Below are experts of layer 5 (counted from 0) of a mixture-of-experts language model. Rows are named router (the router's row for the expert), gate (a neuron's input weights, with its number), up (a neuron's input weights, with its number), down (a neuron's output weights, with its number) and show model dimensions 0-95. Each number is 128 + 32 x the weight over its row's rms, rounded and kept within 0 to 255. Numbers have three digits each.
After each expert's rows: "comes after" lists some tokens at least twice as common just before its tokens as in all text; "comes before" lists some tokens at least twice as common just after its tokens as in all text. This comes from a sample of Wikipedia text that the model never trained on. Tokens count by the router's weight.

# expert 60
router:168078096118095175076141140153164111170162086105091175100091123156143152143101161145045132119160086172077125087190153152136103106179143179080160114141131120137167108134085081123130137155120072086067113168134139150129148075155085142154092140174133139104100075135176133120157158144118166128
gate0:148115109136176117112052110128213111141155149103061152146157165100217089095151128125117183092176171075113115132117084055137143149099139131110141169182086133150152164134178112109170097089075143086108150115117134159174100106121130089135140168128143132146118170127116119096146158160083150126
up0:090153125111059094141156090083078099129131128125179099168145138126069151095126111136147056100138099119170129165149137141101161066103085102154153075089146089159112109129058127128069070191121122142157111117118111093100183147144102199154186096099135118114098112116124152115080093111142096113
down0:093126136148102158113103141115090107110135156104166144181133132132077192139163136116152145127169114145145160130136228147120158058137127120169143123058083143130100137198120166173142103138156155156069147140093100060124133147156096118145082125117161119167116192050080088144146091128129149119
gate1:098086139144147125137078100111108111143149125140128147100116142069079139104203229082146153127097086126128163145122101091140089137160063123179153123112146070105103115074139066135184130162131149159171187138074081130140166156089118133099163169086118111121106114154150124141068165105107116127
up1:112073103102107156092095087152151099138160061113112206114101205077185193094135228090106147125117126141112105144124102088131143129158100122151163099120101133105126107123086073098101138154142118137164152204089117088108190111086126130089133153123130088117101114145136162107097151103147131122
down1:147139094135146116123147138119061094142086187167125164093121171124133094108095179074081109161129165128093099096132118082171116205105162097126142086170118072127158112096125114133095090113100114114209173177165131143088179132082113194169105184152122119131143125163140117133109177114085133117
comes after: " |", " ", "|", " Team", "-", " 1"
comes before: " |", " ", " 1", " 2", " 3", " 0"

# expert 34
router:177108115066118166143110160124065158104111116124120138162174135141180114134122150108113121126135050111160091095158104182144129117203148131144135193127204134169165075122080120153148069119106097168118108105150164185135078153160128143147100126160094157129118128155118085081147089172108161180
gate1:165074115156186169190099189109121153155161092151109102082112097107118089134161084167166104143093124153158094103152170137185089155139122161069097097107164061131150101116107128138138188145120128109120137094136080092098106187138185166145132171148161146130079125107144176179166164109139142130
up1:143142124138157116124036086123117212124104123100166144181081113118117112165098177140127142090161145119142142081067115098127112143104112165156118131114136083122117129184107113115057116149105183129106082157101176086131149078143154116120100152152157131191186128072116138070152200157121137131
down1:186144126096136158163184100184141120155130157107172075077114106122069154185150149130117145066126154150151208150134125124117131118094066135154141140163120112075112089125142129122164124136129145104165144149144151146141078121079101155206186137148147111102094160121095111201095153170082092165
gate2:109104146181118120138165142078203138157064180048174066137100161096100118086100143180105152121155113193070174131127151099102116117126061144130162170087112132090072096131128134092117122070132148137129155127098139120065144137102142110132135147106167097142120160100121138098164070090130127142
up2:118099141121145091078124123121120164111163096184074158098105072091165198134134147086182113185158149113186095089088137098165135086132202137083094164162108135128160169100109121106096201139177102100132121165160122075161149138114074109097153114140112170089130096131119156149093126142122133090
down2:173114062075124107089159175146145203150084113171139163145146138133136138153112120171134109156097138071142087132121159098066174113096156119062072111181128098050178129124145136105145140111134155146182156142169066169143124109194138129136147162158151111102107144113093133134139072103124166129
comes after: " ", " 0", ")", " 1", " —", "\""
comes before: "\n", " ", " 0", " 1", " —", " 2"

# expert 35
router:088091110193119121172146169079128099142116154142116136083109127189114107117151109110086176112091206134114124116156170169164089123118175154124151128106144114148158147076186119100109169124166126107102121158118132172172168099078116070130103100138062137081115124109158104170174117168097184066
gate1:142102173143120089121139098080165120084208159129098111164148109119105106103141142087092128159139154184142116151089106129103064071103132156156095124146142081122133110114171169169123142168135120168147162118040176070163118185120162126116126094080124083144085163113125107151055119069119138122
up1:106127099096136172109099079183102141129186105150123117130154154116127106154132169090137047102099152097135119059140194134163108166128141084102027062142137127152129128117212065158169124095130145157120136112107115147176138140111095114155108069119141079128146109099128139110140093111159118079
down1:130124118110149151094122097141111137091200108125156146165143108116112131128080137135117116110046137139082163108185136152060122187102048107118110141171095154209182125164155121162143156105131094172124132134170101098135117118136193136098148161175121188131119137152111100097165138073139076078
gate2:137090149096120136131142136128100141112111110161121134075116166115142129145133125111121097127069097096109066109124184073046107152086140071128126052130115171130130117169174094089138120165148055115174173167148143088172130160135115137076088117102094205117202143128175136085135123097126115143
up2:119167092161141134103095121130201128093067151078135122073139118140154111125138090132064185185084121143098129186145112104148111136106118132103029131144178101138099109142133092154144118105118183153144175108074077130071091167109155100091127125189165159158124148135108118180112162105097121121
down2:181128086118059124167169153173127145083082155178152159147201087132171151104105134099159091093121154157168112143107126180183151127175083117170120107108103168135068108139106094183123044119127161158144154109183116121091148153170130126103082172141097118158172125147108107162137109145140115130
comes after: "\n", "-", "|", "\n ", " information", " mi)"
comes before: "-", ":", " •", " Country:", " name:", " Coordinates:"

# expert 32
router:130124126139141118088151160141153139136092112127103167185147143155174170087190125071068119165161133137095108181163104129156072141090164157091151119052068151135135133150163139171113122156182111095094072193111098130189105143148122100108134070143146164080130128127135134088158144143064164126
gate1:128133160139064118108098155165162104154123159101083087158112209120128137128169190109143108131161107116138143120108082119107093082123147184170126119138152156128163139180182149121123102146140117129183088115168098174143064095161176115137183105134039156123148075184162182112121149147136157145
up1:156108166166180144089144136147174157133091142120143170179137150101130099160161147129120146112196141125126119136132110098145197132118102129120164146202136107153165140124115210126082117104068145061139086163161132120152165115121139075195124112176059156111138143062091095131111084126104094093
down1:104117175121140186167146136089171161143123086104161139145130175122078099110143106134158180061141104151127074147149143160135153129116169103140086098116091108139149109065142170092143104098117132196117078096139112120110092154132094105116081111125091210100144148136115053174116099056095114178
gate2:101164118143092106146105042108160209166117139099154120151193118100133104103103185102194176140127076107097147120111077095156124139142096187148157149065125139130140135113116198121114145150082090159163136173175133104133146149105163139109124147131127135178125143116096183098102138124110210115
up2:116139122082109124123129086104140180147121107111186152202170131118150149116111141143155153160120087132119120103129060079178091154077135165117193129081126159111148108125155160114083145136101135151180069181153138129152197131128227149089152110163125142156133162076136119105107149164105192136
down2:157171036144135097154148153165111163139136103109119057145107175125121137101156139082119153150100129117109126196133157087079104121059129208163143140091081127149140044076139171098125084075155121182178122156149129091122114154147163104089100161124139170160090125127146138134123125111100125130
comes after: "\n", "|", " Total", " m", " votes", " "
comes before: " |", " ", "s.", "s,", " Win", " 4"

# expert 50
router:131140154098139129204168110121091170115080119121151099089103089134077062120176125119106120122021101148113110155161148125088131162142189165165122127123132129177144155145098139100158156107119154136124167156102086087142093112078166174137108185105092122083131114105157160064155139131099060132
gate1:160126164076128177119144136100092169132139098121103151120143090179106129146176109201140063144152118119129140098103096108068116071132110175131119119173172189135130116123117172074098081164139133135107122112177140105187115129102109141112087048102130205130139192126183143141162136114086097126
up1:168134145083161116138138188137095135084153078169153118088152127147112169180166091133122113139119123159110111121099121146156092112114116141144164112156150107119148109017129169050139089188216103181118128109210122145125187126133090148116128095134116100103145146159118122146119153116068095114
down1:177056074149123115167118189126121115124105132124103173113150165127135106100167185083102136165127155161131193142164186081128088150182105112164108090095111122175158122113175121192109148129154111064191108102146127134161159096143145171075151124084120115158119118107078118143142134132091156064
gate2:139148106164098130154176185129090123114103109102067126142118156129097143068116151131154118126187115242149055187147153118168109125112135184058111095128167110123114121080140159136111156121128169127119188125106162140139160137103124151152106125098081107149073151061122090151144122111094177119
up2:150166183164114152167149117109082134099123109066122133132098147091089158016132126093096147142169096189161114143113115132093098125116179161127114150117161120120128121136063135134091161097143111192169128139063152124130156191079097141140109138129065113178111174096085128133130138179081126119
down2:192159155145101132124198149068148103183090096069152124122162098103107127149147100122109118126140119118112084117152140165124144138138089121075126094052106084126121131164152158154074123068138128152120145085040108109068085145127140121156074154100087092128078174157165092154146128121078153145
comes after: "\n", " in", " from", ".", " born", " In"
comes before: " the", " a", " his", " 195", " See", " this"

# expert 13
router:148155111092085084133142180163127161114143076153158191123086147132159096155152134100124101099100095117159153142111186166132155170163143078076089191186101138115123115173090175163108084122146073109119115134127100191135129116145111172156137105125107204130128087081159145177126135125103191167
gate1:096122172180186113088087155070152134091086117108148161113110079110168129109144119144153093177080073129092095163176162066109107139128131159137141127155195097103146098134118166165117121101114140108130181085161087076107122116128132069071124108095144121152085122153136141165107158170166200164
up1:134093152102140077110136147129123127107150136124159119150132104129114112094104176127208132095146099153149151156120139119127056114154178049142140138188118126128115108063134078166148126149134128199187065079137138121212082100100140092064133144107140129156171139159139156051147117143091131121
down1:120126131035167068131126118079112097138243111095133183123064166152177148140170110135164137052124100115143104165115169163096118155188154110135052129117142108168163134175139084150127083136126125152103138107111133086130102141089138110125144125116148146115175097129083109136158101114112132124
gate2:129129129114074160103139105131120081099134135130165116119129142088090162110171100119071136202146124149120114109115030099130085129131203167120146110110137124121129141140167087118136163086106166038137129106144158111083173043150157128187049139105131123080108118136155141126149166088155118133
up2:097044143126183117191130154082103175149106141110102121096155121158165126134087143189150121043135154126171146142103153153080165077101087092157120132096100124145101136097082112148141089163160118191155161127107122108159075160123079084085098128142113130181147165120120092130104078167123095107
down2:152117107098198117130157164161096155141092103137159124103107142169143130127082151188166105154175145125126109135100205216123190183096159121147134111106186176110063137094100134156099125130138148131117135181112145150151111112119178159095153191054116154168136149145118094173106157136109120162
comes after: " |", " 0", " —", " ", " 1", " 3:"
comes before: " |", ";", " 0", " ", " –", " —"

# expert 72
router:163098113149118084067140192140171119118135113117115152139089157139183106164067129113148150085148148089106111147140116155142118156124135140160163135112116081125065118094105124177123109218184094104098101163180203101132102114129146134081104174110121137136139149074143160099073180128073181108
gate1:148113104140087082109134153119154117098034128106129136121131158128119137140166134139100158123124131113086092084099160128116120093124131112095131084152093137179076162128158154129132161085153176088171185111140170148126156139127092168117093192104169161149134183115055065138105052049114103111
up1:144107139093129071150167192139162081114110130125098114081118133153160093094154075133080070122092160120103177129136135152110138130166133149135111104139115186157096124123118197147129163144139177081133150133149158102089087100134081230134127148083091165182115164104102079138079103065110124142
down1:132131131108058132107180158157136112066087098141150168174099175099155155158099153121114181105122057169081051148064127169143149113069149134131128124099167111201088144115101127131132133130139125126073125102136098134086090115166111126097091161087139113112173184098131099121112084115075149099
gate2:078123101122095167100176113118098174151102099079101044086152072118190117100080110146132139142148145165099125167094093128071139086088123120193114107123140105143084210141123092130180088125096109111122150145116133080174133101103146182162131192176141109131101142120130142165075096127140122123
up2:167130094085132100164157098147081102079149097036110110145174121122149092102146170134131081137142117096121100116089182130073121099122089090120107084116088128112138116144102130139085179120143156145195159130156109141167089107172079103189125064121118179192104141131115126075128133168131089179
down2:144112159070101144145140133132149129128073107109109116198147204106124119176136136154079121168108172165065143111106128078128188168158133137100061141072161162120157101126095164127098164148125117158098065128135116091131087142116130099188156086061152096153114128161120117101185172080157117132
comes after: " |", "\n", " ", "===", " 3:", "|---|---|---|---|"
comes before: "|", "\n", "-", "|---|---|---|", "|---|---|---|---|", "==="

# expert 11
router:099144141118141086103115058116130119124096115124138099108148165109078178106089118107164173102107113183122148189193125171128049132177127118058129171129125107135105072139189147140103092126173142100200127145136089125131113118103098087173079176102099123106157108104134109179074091109106135110
gate1:151158110179181097103147081152156150085191169078082109079161151126133169082107084123091097076160145133160117143171113127163164109111192051101125106079083079155121112170122170129134131120102138103127129131103129119079103124088135098121168141135107143119128093203090175131162091087092120126
up1:129123148059123154179122140118116117111071081185186096179080089128150162124135135163162139146159101128140118174095064137101107093141077171137152136167151183137164135120106095100083137125159122139140107138181099117180199115181118176115079125127168116117148144063171130133097133172174160103
down1:168138139106157157165125117132157154128104101135136116124125097136135116106059092114131099154137160131128068166109146113139139098053126088157214145169094158083081087090129112097112138112089112126087150157172180157200116151181125123175136144179183148125134156098143175133111144165197086185
gate2:240114096118085129064189157111069160190145117111136109097175182132124128119164088131108099112124113161113138153119113127141087140067130076115108138127167083112103123157176106083090150142157126095160143171118125101108103076126155154127114139161192134114177087140073125157153111079121115161
up2:109158215115138134093105164135077165106100155146123095116135160096146180040157109120178123107131083136092123088144214098146165159121131093118115147109089131149077151213131098113142128108147111117103144156114135086159167118147104124158110085104174063148074101086154113079158133134124127102
down2:117159150221143106115158147170121109094162071110138127134167140087107132120101112112140105161120071118107143099092122095159112091124145067128122129086099071127143098117155087140140028128151126117197170162170110093096115092160103151197141081110109172146160164142162134134117113114161114198
comes after: " to", " and", " he", " also", " which", " not"
comes before: " the", " to", " a", " that", " in", " on"

# expert 33
router:137084102105113121128051155093115104153116091134159063137087110108137144117151137168101119111149156097169170167134089147146142178125048138109133121155110107079125139115198063117161111126187084113102092129066138115180146122174137147142179149178175093156090108136133131177151136121109191170
gate1:183136119162173098139116174116126146100129133121088145067123109131175101076118182142136105060106164136096133140091099098189146157126109107129147086103123171040152077131166098098121132158166127151155101101145077121128135192161142215136147150143185172143077108111143160096121116163088123136
up1:176085044160097152150131140140145137139118122180117087153165097110173164141185150171116168152165148113058139202134136115105120107147132111147105109105106109107195069173126102097156120188117076059120141153131130117148113080154086145127168095080087140105112093128119149179160106141100122085
down1:159158124143123147182130130105081139146182132071210120123116170110165138102180115108096122109143031101123173156127082168162200164131157156148134126133081121115116132111159113149109101095142143159208157117132143111055101105133111161176108099077124156100132097123093060120103143121153124096
gate2:094160128138121162216098121115085173112184113073070134162120135126194091126155129074159111137162137058153119054129109116200157098118099157132045118126165164124077130133090206089142143141123081146113149104134097117138119146122112085091174154152123130120136113119161150157127119155128105136
up2:154113134132121088052138171186171114086028092107133179081143094069123192127184127132123152131160146146131109131119159098120131122120135076147138117114100094062142148142134112180078122153133131058201109135168105164154139109123123162103126111126157125183162136146100096118139129177157125182
down2:122099136165146131144115130097217054142104120095173116163149157124115173119099130146113077133162102130134170146094122139029136124114081107120107112134128110165132060113126118144122096131150102138079160140120171155100125126020104175114110076057180113146114149139103127104128157082083143124
comes after: " a", " an", " is", " first", " A", " with"
comes before: " of", " in", ".", " for", " with", " that"

# expert 61
router:098115104084136080161117135114168122160167103143157205063106132085184134129164118080142123141146144090078116170148193145146123125114149118067090110119102071154164161094113169164102152131145085173101154165111113107163176133138070106130152078119180107089129141123112142113188179100112084095
gate0:123102121163150087091132100198128096145153100117074113119082153138131122082096112113081093122101122144184122134128108075126116071169114130147215052170131123096161120171071044127119076092079136130160092102178113105129121132099116139145107114116120085133144116089088128158138161065087144136
up0:135151108135181129126121179083178160077090155126144107158183136081130128131129137148107124101123093106103159114116126153086143179091113126174169176102134211133109142071184178146117139119113133100101114140085133170117137148149151155060222133176132102104170104184190098123122110177146103128
down0:115128102089115079171129140168171144104099085112203139151150131125172152103145122190069125149114085111116138179143108145079095173098150154079073186135127131157146107068127134168140130082113066152093127109115107151112155101104102113086152094182105108163116131186116187164169113184160108105
gate1:138190144088177135099061096124140101124130100142115135141144095111107105156103108132138167166145114139116107099143163165078133149212148068123078152159102111113098183112122122127076091081115117122126204109143177141139061179098077111184127144189083139118072129152164113135143133129146067118
up1:131056149148128163129158126070181121127154147103118148137150164171098106141180151201092051137093117129102152143123140133184104110102088144164151063111116137121116088101108128119132135137137117183102064162106053069072189154113134164089085100116130091142126099097094162140141158103097148106
down1:171097118117131095167107144150127110125096131181145099069119106137032173154154084134190123125089118194137089097103131163126095171112081114142112116122133079172100104084103172181141196166112144132168124135086160124096155178145142148126083103111156093152131102170160119067121121098181097116
comes after: "|", " |", " MF", " DF", " ", " FW"
comes before: " |", " MF", " DF", " FW", " ENG", " hold"

# expert 5
router:168114152116143113091149098182114098101152132071151133113106103173088146184159077070150165107101070123096084158126106180058162130084135138154125094093098153116118152167142105180079128143092161135195137141086130145086113109147104112149120110107097154205108175090162108112075083094116120115
gate1:140110129131093152092110204158132150082140152079136188143164150149124145080172167115136072150173153167156075085114110088090118121120152094033158105119128131103119074117107170081055145135159142150134123161116169133138197106120132111110174143090154141144160138107139076133135120190083141130
up1:095094145130152094114131069126167128137043123146121102148133079087204135205075084161079190114110129119074188104103145136151132108130143097167122145100146122179115177112114081159175095143120136092095131108132180068141089130153114143105072143171111122115098179136114145145088146093145122137
down1:122113084164113136125108155082098187114131139145150145178135144154110140203148109142135155140138093113155192136107103115125100108059109167135127097167125193186112084141110106114110095103085123157057153058172123153138105112187132089159108123208136115082157184137158120109149123086103181135
gate2:144147189194130117121128133147135139153131245143169153151154082137100205107157107108102086151134134136119132117127074117172149159136117142095135206139137142135109127085161107156102108163187157079090127152167120128164173121142106100085106158119128161129110141119072163073135120122108211121
up2:147095158146112109052114148143184118123118155078140160168179119121123175166121134105089099104101151188093117119110125132194175131112138111094123170123146112107093144096161122135099043128182115111128117123120118083137137127160198068063138156123114176096145185149071138059110113097118156161
down2:121124159149121171106140110150133147109122113122121105118115130105117155181178199095100115143143088131110116105098119108097125179150081095129170137160093111114112132147138160148164115172141132231140123100115108083210093116197121132152136092165191146138139112071184104156068175115058159157
comes after: "\n", ",", "s,", " well", "s", "es,"
comes before: "|", "==", "The", "In", "===", " the"

# expert 57
router:162140137093051115136163191082157114105094145108192052164081123153133134101099142130121108085169127150081157165137122123134132143083147161202085137071148114137135120110105129164101126100140157092159131154149210090075113092105157132144099151162134133146168145094065083086161099112132148125
gate1:158124104157125174129092157144105123111109147126104128145141120131155093122172079075119107214087093170201142153113156180120115132137138150111084119126193161075144147094165117113161133086131087061147127132135033104109149105191132142101188078158102105099132115158059112140112134152128125100
up1:131102161094099142099140134071099161097098167154116073171108170119186126052145164138144154139127148187096116131102156114119102167114097118133136191141084092142116128124137111166080123102145136131132108134144172090093126078164156186135140014139171178153105105072135117133102094094164165119
down1:121068116133134111149092209123107138139116139074082123162170101151118126136119093125142119120148101118025193124179171126053110143134116139087108158102140142078156153099143137133117145169111149149148138081191089136159116143116167117117157159093075133128119114134069157201100106117057150104
gate2:089098075125133098072157140151171174110090068137128184123150061142124190112107090124142133132142170108174089111159187163150159111131178108097165080189155169157096134118116140143109127175161136107093177157155130182159101092163149098101133139135124124090162119129078152166144101104077176095
up2:144116173141161138137066092113051068178143178135121105120163111114144107156169101136129145146157075129102096180108061115134089124151094166108080168091076064132147125120151134091147128102103106130150100090083120087128169167106100130138151092081141174115072122129181134092129159180180093145
down2:132134141109120078128094110158126132166179126176119124141085142139084082088147063122183113182120136107127183149170135079123095126110099084169174153162107152099125166148152117172077156106145156078101096142102132146210186187120095156160129142137115070098125132153111084141102096123177192120
comes after: ".", "\n", " =", "s.", " ==", "=="
comes before: "\n", "The", " The", "In", " He", " In"

# expert 73
router:161165083153087111194128134159187116086170061176089175102133160151117113113125144107140116124118181145113100116122177161135129145135108106113108158153087075137177117149121190087112111144132085122087123095163042123108152072168090120079136111163109172113154070077129110125153146090114159084
gate1:112096118083181138126139086122149138140138163058117133148130207126105131119117100175196170114093108148131128106092112100176166082109066113179085135124117140123139160158197116095160130109103091149174138128118166152160122124145134157080130086165195045108135163106141122119104118115171051114
up1:100190123133144145153072112113135093091133162175139111102080121139158117146170195153096136154145137086151147170122147139067136105129154136064139124040129216155089082092116087154100079096157148133121151076096127128120156125128137068174150162088092119119071144166102118087120129142087151115
down1:209167093198103122098070173101126132094156077131148100129107085194136177102111148148114089113108089134146123093074164131153107164159179167131161159157120150168101152124134146121127111127122130099138084092079105142101114087076146133114138057136162201119155137118109130122066156111144179091
gate2:153105160147120095120143103153155104153124086130052100156157165124154097171054081145126098145102138133167095153093155079127083142119092106155094184108114109129097151127174142083101160133126146157128135106101108151161135026135092180087174177131145122121123118175103146080159076088176108173
up2:097119172158130114176143118136087148126166117152113070144196146089173075163144187094125141110133123093115125137160158031078120143137083141170142133130149115143135190102115099110177047118124106109150130123068153065123149157124105083133103083168128118109121163119098116068141126172096117078
down2:169154143174111097126132145084181123170187112204109135115094146103187118141134133182073159080118138085124144070137170081134075171118105102165130109114141135138076163117082068129130141080170083144060125093106163112110124133169142120153100121112130123072161202128165153106108096126140117111
comes after: " |", "|", "″N", " Coordinates:", "-0", " United"
comes before: " |", "°", "8", "7", "6", "4"

# expert 21
router:147085121160164092073140054114104142072170092083141177178134108153053114116095170066129096149108126140147124167152135081159111169196119150109096155160107124086097090109136080131131136140115180164130091077115167163148158164124131161163132121118123118152121078095152068087116165129158164139
gate1:123120126193163129136144145103153102153138113097149084120116110108117139158124143107103118124115119058089131122128131106048122169145210162214155110148138128127120167121119135134183136108151126159103204156154149130191051084132124145140147103135155124164125132141045171113080097113153058163
up1:127105152155125115105115144108121135128127127146095162173181152149145141090136147123144102120150133123096112107152211151230096097104064155180114169099126132077066140115106154128157138139099126083174082108085080103184162157092149061097109099137052130095102121129181105160121125137082139103
down1:112149170115136138155060123130057144109123096161158099113126148141144053149212137140150153091107194153132047141092153103142136172125107157127107091107118123121116079150190128114137074164110130175104060124129131160143130122158108144142168170174137079142113132110103113138147185104127084058
gate2:123075137151159081137139229079168187098094129122108116176109107145131138120109129091182135153103166114139100094095119104140138057102116125143064149143113174125112135164194087081094132132100134120129112161143097093117171108077179097159094184175155072163143145137112115102066134104132120125
up2:159098123158136129114126196158086192088141089159152130141062098158137121108111123090151103136099169132106129117130128111145119089144127117176077166102070124113134187222113080110116165124126139159106106153111107113140193112090234124145091135169123073168134116098105120086086115097147151144
down2:094162149175098096097108111077104092180139088086154146123118135135111092074168127154147097112105183098111073124143093069134117096116022152101073142114153102119140201110140169117078107148105158174109145105162093163090191113137151151176119101100108174163148125157151116131149166133122114143
comes after: " was", " is", " were", " are", " be", " been"
comes before: " by", " to", " in", " as", " on", " by:"

# expert 51
router:151157164139128138105190120133149155119152105104119133075211205172072160116081124102178125124129143169129151148179139122148087179127119101077103146133115135091152088136170147123103161132120174144177099121094123155155129118109097077131088174067083100078142060080104114106073090123132127124
gate1:153080138086160139182181062102139111154130146102121119168134115096118168131087166128084138169192122127116122118120136093190112082152123140116158174099225140098145141104091137150163138069141152089133096131167145082124166109098094110154167147076073155135161052079098129107136130156157133126
up1:115178090132131072084126161186081183098154111117152119120100102164122071156142085155133159136090130126092137123158138120079172196133130156099103068169089144140110123147142119154122096205107129146143147146140130147076147143115151135113121147158195055151129175165208134119118107067078122122
down1:125097143193153038104112169154173136128174156125115137130100119120147137170162163162123193155121159142159140060100132098121174111154155165108131140134113150087140160134072125157120098147111137076139197147102089173078130122161150111107156060139176093114075145104153138186176102176140128161
gate2:122149148187115132087095125136110098120140116154185114146100067142104155102162140192115118152163132112103123108138146131153143096089141123110097098175180187088110130204129189069096108151172123089188098127071107073131127106141078151127102169104165162114113090170156114128147185189119091158
up2:108143081106097094151133131158109106144110162133131060109126153112154142113114107074155178134127116201178113108127107162124172158148125135159093129086148053147095126099118085181187040094116103057099153102132157132163130144184093104146163129140099105084138177095093127113105125134159167069
down2:132151132117126149148126238140142176080097124094124147146147106170126125141104134113112140155160155142160098131107153049126083146147096102097132116106129125198180119116158083151151184113089181180148103072177140102137118119077118116073123155149127122195086187118072163109143122096169140127
comes after: " to", " he", " and", " was", " they", " not"
comes before: "ed", " to", "ing", "ed.", " be", "ated"

# expert 58
router:152075106094128152066153098124115088104160090110148165142073126137184087166122092168109086089148115133119132088161125109177114102173132121088158083113057098154179132153049132114158111131157120149123086147116196104086140107124108166157136120081148174128181094097173136116081145175098145100
gate1:081099103145135121137139155118137126147141120124117144094141143065108112106108127175153165129177163156087189142089105106181146081165142127147117191189127131132051077176149080075137110123133144095144111130155125116154186125080183157134131120187072090096130087193127148174155146117195115135
up1:125168179130115153165094109109114129157108171116126096183142067179134177136153142097061109153088121097180150121181124139085135153068082094109108113126189148132176187077148133126117119107122147121090152112111100113098078146157104059099128109057159128135099169086176095094118080123111157131
down1:173195123130101163113142058063167096135123169146121111160090137092141118197143107138089126114170136125104148085097148145115188111133110197114140138105107124075152133137081162141180168139128091117098122100140094189147111141112109093158161128092139082081143149077141073147097065126174072122
gate2:040108123162125095111148116101088147109100127094173081170076157123106126094114161155054123096054108070115156074084111109091161149106104080165140114126147131128128126134158133106110141140139199080167144152128140089086141134109055108132119129078171156146139170086141093169113090149122135079
up2:110089196158103116094170050159092103148163092128151120168105112141130128100139210192086131125116136064113102117087115100131145122124097156159134123162154107131129094186087170104069143121159162075138186144160133107124175140106125135099162118102157164147169144087144139178150074130141180083
down2:114077139107121069142077160051113104129117138105104139158019144142144148143110143134113145061118132095121115066094114117155142126155116111104173055100149146172140143157110184098095158155107171085096116097100110107138129150118091144131122126155104115156159098134178135122049197167138169124
comes after: " |", " ", "|", ";", " Candidate", " Notes"
comes before: " |", "\n", " ", "|", "|---|---|---|---|---|---|", " Votes"

# expert 67
router:202136136185122186082107121159154119132120097122123131117085110164075091164101123144185094168095171162116143130111116100151092126161122108118111169168123117115197113095116145121180153145181160098175082082118128171099102182186145133133150132089115081182141093142096079150086099087164125169
gate1:084138109118116097133085117178127191154061182103119121144214100120179121105113139129129139177203108090131128141111129173110179115088136119157180151178126172066111166119135106110132146106125082150143139168152155106107148120054110083072137134129097127134146177107051145145133132165092129108
up1:145125108148154160145193171104137065100112139116139113146160160095141159118166152158114128096074131184134143160098176116140103162111163130098099115102168140166106061192162174122120041162118117101063151145078078097151125079143183121137127099160173113138096116173146130080146094108179123112
down1:065103198130187148107151117126141148146095136121129120120091127157144152146111160123117109167145144112109095159113121094128161158161109161107142127083130097096172159098141051123100183092135118226095146165083137146139161099149190158101133081190130194089107152144113102070179156154141127163
gate2:115163189181074127083147100112110104156162121111085167083122144151130201111175126119110093147110116081086116083119118106136119165166127119102095104117175107159087103111063155114182118062132133144114177112167116110035120108148163099146144124108154172198134082166118101131179157133140130142
up2:111189110132148110123173093177162120136130146109066162139127135136132146091129155151183083090108178127164147113125107142146141112089166168088127118064129107087132144154099220157108147123092188122164155142093154108184121100122145095144165204096199174138175105179081160123143135129127146148
down2:133131129181130127050164064199093155127115117134161116132164153104159109121121122090143120116091185142088112110116143060191045154103145187146180153097139088147164093165102175123150135080155144142167154086120134088136116124130136109194090151093142152108153103104108101132145142117109123198
comes after: " was", " is", " as", " are", " be", " became"
comes before: " a", " to", " of", " an", " as", " well"

# expert 71
router:116085131138138127191193107121134095111128070110101140103163113116142151096124141126053090150111138085129128147136142138056179118103054109148177065105092133164166130174170154104156144126143099118076107112152142114140189114131128185198138162167174123097134104144125193122157143128094067144
gate0:148128147122140078142086134121168144234168152062113161093087163119147081206145143091129158105163107127117097158115117111101123141134148103057113131166161144136151135134117092118099133075153131115125145109206153124143114103081165065124070123206152117099135144145128117094177116120165164105
up0:142103172130119089161184084137162133200168107096061170095112148148137100114114150154138103131184110111099100191154126134094178124150142119089131108162095130131147141155117154133084152111152149109118161168153121127139122124069157118167089091171127101070064159159187103126188103071161192152
down0:135089123089161128148140113105150121174148160094095112129091154128121181155093110163133154153113119104129145159083122068057161126128074143081155126090117084167135178155043147133137092113068130180128151179135111123100156110144198131141146148152107146098109103090166139042072117118117062140
gate1:175109171114138133134068148122142116146166153130134150108145130115146167103172190101149159130118149084162127110113119163137072042071091141132155105093143131098131134133144128111128131178170117099160059157186109118196171100137112138149133114112129160119140072183144135084138135025128115198
up1:077121174119164129115121118131138087143118120129100081158166131172096142097142135163137132102056129109114112148145102111140064129088125054146116100167114186172116116098170097135174138135125091094145075119180137072132162150061100193152105107171136183138138141124230119154083154152136110133
down1:161141074148190128128164105156123070118093147110186140163106138190128078121099141138201158119106129167112109056112164122165113170077158125084137173160128138144084126107156167186173182167148093142068111119124119098133121120050135177128104131132162135135125152104142180151111153160177115143
comes after: " the", " at", " of", " National", "'s", " under"
comes before: " of", " in", ".", " for", " and", ","